config.toml
n_layer = 9
d_model = 192
n_experts = 32
experts_per_token = 1
d_expert = 224
d_shared_expert = 0
activation = "reglu"
moe_layers = [0, 2, 4, 6, 8]
router_score = "softmax"
normalize_top_k = false
routed_scale = 5.66
balance_loss = 0.00254
balance_bias = false
init_std_router = 0.0138
lr_router = 0.000761
vocab_size = 32768
norm = "rmsnorm"
norm_eps = 1e-05
tie_embeddings = false
optimizer = "soap_variant"
lr = 0.0041
beta1 = 0.95
beta2 = 0.95
grad_clip = 0.5
batch_tokens = 32768
seq_len = 256
train_tokens = 268000000
steps = 8179
dataset = "wikipedia_en"
Below are experts of layer 2 (counted from 0) of a mixture-of-experts language model. Rows are named router (the router's row for the expert) and show model dimensions 0-191. Each number is 128 + 32 x the weight over its row's rms, rounded and kept within 0 to 255. Numbers have three digits each.
After each expert's rows: "mostly gets" lists some tokens that are sent to it at least half of the time; "raises" lists some tokens whose logits its average output raises strongly, later layers aside. This comes from a sample of Wikipedia text that the model never trained on.

# expert 16
router:118107116134129137124108133108163160200159143090154107095168147114110165053126124080149100143045168177105078133124089150124160149134152145173123088149147112153140091110089169121160157078116135128116138130151081191115151092133100138121141159078100149183105083144160077103137091107166137107166098108071105164182125112150128137177107145127108054112147121153185106160064138068064116176102121077160116112125110101085130130132104134120132176219138156111140122128072103126117097169088068088095144095140084048150108120143098175165126150171123092155123102104109112137125077201115119171
mostly gets: "A", "Am", "Gu", "He", "Sa", "Q"
raises: "⁄", "status", "title"

# expert 27
router:117107118134129135123108133107164161199160141090153106097167150114111164053126123079151099145045168178105081132123090149124159150134151146172123088151146112153141092109090169120161157079116133128116136129151083190113151090134100137120142159079099148183107083145160077104138090107166135105165099109071106163182125112153127136177106146125109053111145123154183109159064139066064115178101121078160114116125111101085132129133103134118132175219138157110140120128073104124117098168090069087095144093140085046152108120141095174165125150172124093155125103103108112139124078201115119172
mostly gets: "sh", "co", "God", "frac", "Ni", "mi"
raises: "and ", "to ", "for ", "of ", "with ", "from "

# expert 7
router:117107115133128136124109134108162163198160142090153105096168146114111165054125123080150098143046168177103079133124091149125161149136152145172125088149146112155141091110091168121163157078116132129115136130150083192113152093134099139120142159078099149184105083147160078104139091107167135107166098107071107163182124112150129137178107144126109054111146121154184107160065140067064115178102122077160115114125109098085132131132103134119133176221138154111139122129073105123117098166088069088095144092140085046150110119141097175165124149171125091154124103105107112139123075198115118172
mostly gets: "Dr", "é", "Bh", "Ly", "subsequently ", "finally "
raises: "que ", "que", "-", "then"

# expert 30
router:138130159140153147092167076104115135155114123171104119081086113072094144129082067105179140084133157126126107197122165135182114096149116177132106112113141123163115123057128168160098181120130179069110179094144116145163090098150199165129109154119115102143142085118137108123178159149083091166143102127094163113154189097091103085113091105121068135192095146152107212125107117124102088162122164112103152128143149141157184115190091120184059109062083165119182118171145092184135098105148139162113123156151084163178112167125137121090153171126105096146111116087174131088152163139133105138
mostly gets: "(", "- ", ": ", "= ", "): ", ".: "
raises: "\"", "| ", "T"

# expert 8
router:117107114134130135125108133106165161202159141091152105094169148114111163053125124078150099144045168178104080133126088149123160147134150145174124090148145112153140092110090169120162157079116134129115137130149083191115153091134102139120142157080097148183106085145159078102137092107166136108166100109071107163181124113150128136178108145125107055111145121154184106161064139066065115178101121077160116115125109099085132131133103133116132174220138157109141120128071105126118097168089070087094145093141084047151110120143097175166126150171124093156124103103108113139124078199116118173
mostly gets: "would ", "is", "den", "Jo", "ari", "fur"
raises: "in ", "or ", "at ", "with "

# expert 20
router:117107115134130137124110135108164161200159143090153105097169147114110164052128124079148098143045167179103080133123091150124160148135149144175124089150145112153140091110089168121161156079116133129116136129150084191114152092134101139122143158078098150183105083146161078103139090107166137106166099110070106163182124113151128135176107145127109054111145123154183107160065141068065114177101121078161114114124109100084132128133104134119132176220138157108139120129073105124117097167089069087096146094140085047151110119143098175165126152172122094157123102104107111138125076201114117171
mostly gets: "ang", "En", "eng", "att", "high", "mid"
raises: "open", "tar", "System"

# expert 22
router:118109114133128137123109134110164159199160143091153104095169148114112167052126124080150099145045168178105080133124091149122160149135151146172124088150145112154141091110091168119161156077116133129116137129151083190115151092136101138122141159079096149184106082147161079104137090107165137107165100107070108163181124113151130136177107145126108055111145123153185106158064139068063116178102122078160114115125109100084131130132104134120131175220137156111139122128072106123117099168088069087095145093140084047150108119142097176163125150174125092154125102104108112139123077200116118172
mostly gets: "Mel", "si", "Bon", "kh", "Az", "Ok"
raises: "(", "or ", "that ", "he ", "is "

# expert 9
router:161087143156117142071119187119181092122160114173098166076091161113094066130159103081176120102069124080100125090158096127114147149161125124166124085090177085125198109167123129123141104087103137142077170139134143134179112164135109087136076154095087143099112086140177115081092103109074073095194108158095106158188093120104071123127142146098109123140154085151155120091073130107081103141099188092123098170142116173120143159158105149101090149154160100103164111111155078132142173143108092124075155099164137078130101145113074084153082173098098075167157132111136163183118097103143103113
mostly gets: "|", "===", "==", "\"", "== ", "===="
raises: "\n", "\n\n", "\n ", "\n\n ", "\n  "

# expert 21
router:118107115134127134125109134109161162199160143090153106098167150117111165052127125079151100143046168177102080133126090150125160152135151146172123086151146112155141090111089170120160157076116134129114137130151083189113152093133098140121143157080100149184108084144160078105138091107165137106166100110070107164179123112151130137178108145127109053110144122154185107159065140067066114179099122077159113114125108101084132131132105134117134176222137156109138122129073105123117096167087070088095143091141087046151110118142095175162125150172125091155124103106108111139123079200115117173
mostly gets: "ine", "ata", "Ho", "ica", "ale", "ling"
raises: "or ", "to ", "in ", "and ", "ed", "In "

# expert 13
router:144133095134200113140157080171166165168147151144122134131155113082084157064118105118155153177108092130145063130074070086174184147112080144147102097158144091106115114117107129116168131147091173101072112183139133195155104158120079134107127078084096124128096174163157082131175081094112091133097154114102113137173166138159172154148124161143070144152166103105095163180125122143115107088156115071163147091101111120108155114173101148106145177109120156157166076171169110143071079185158111091140153104129076100144101096097115091153126174066113181144162141095094142104177158116163165148
mostly gets: "–", "/", "/ ", "-", "born ", "−"
raises: "\n", "1 ", ". ", "\n\n", ".", "2 "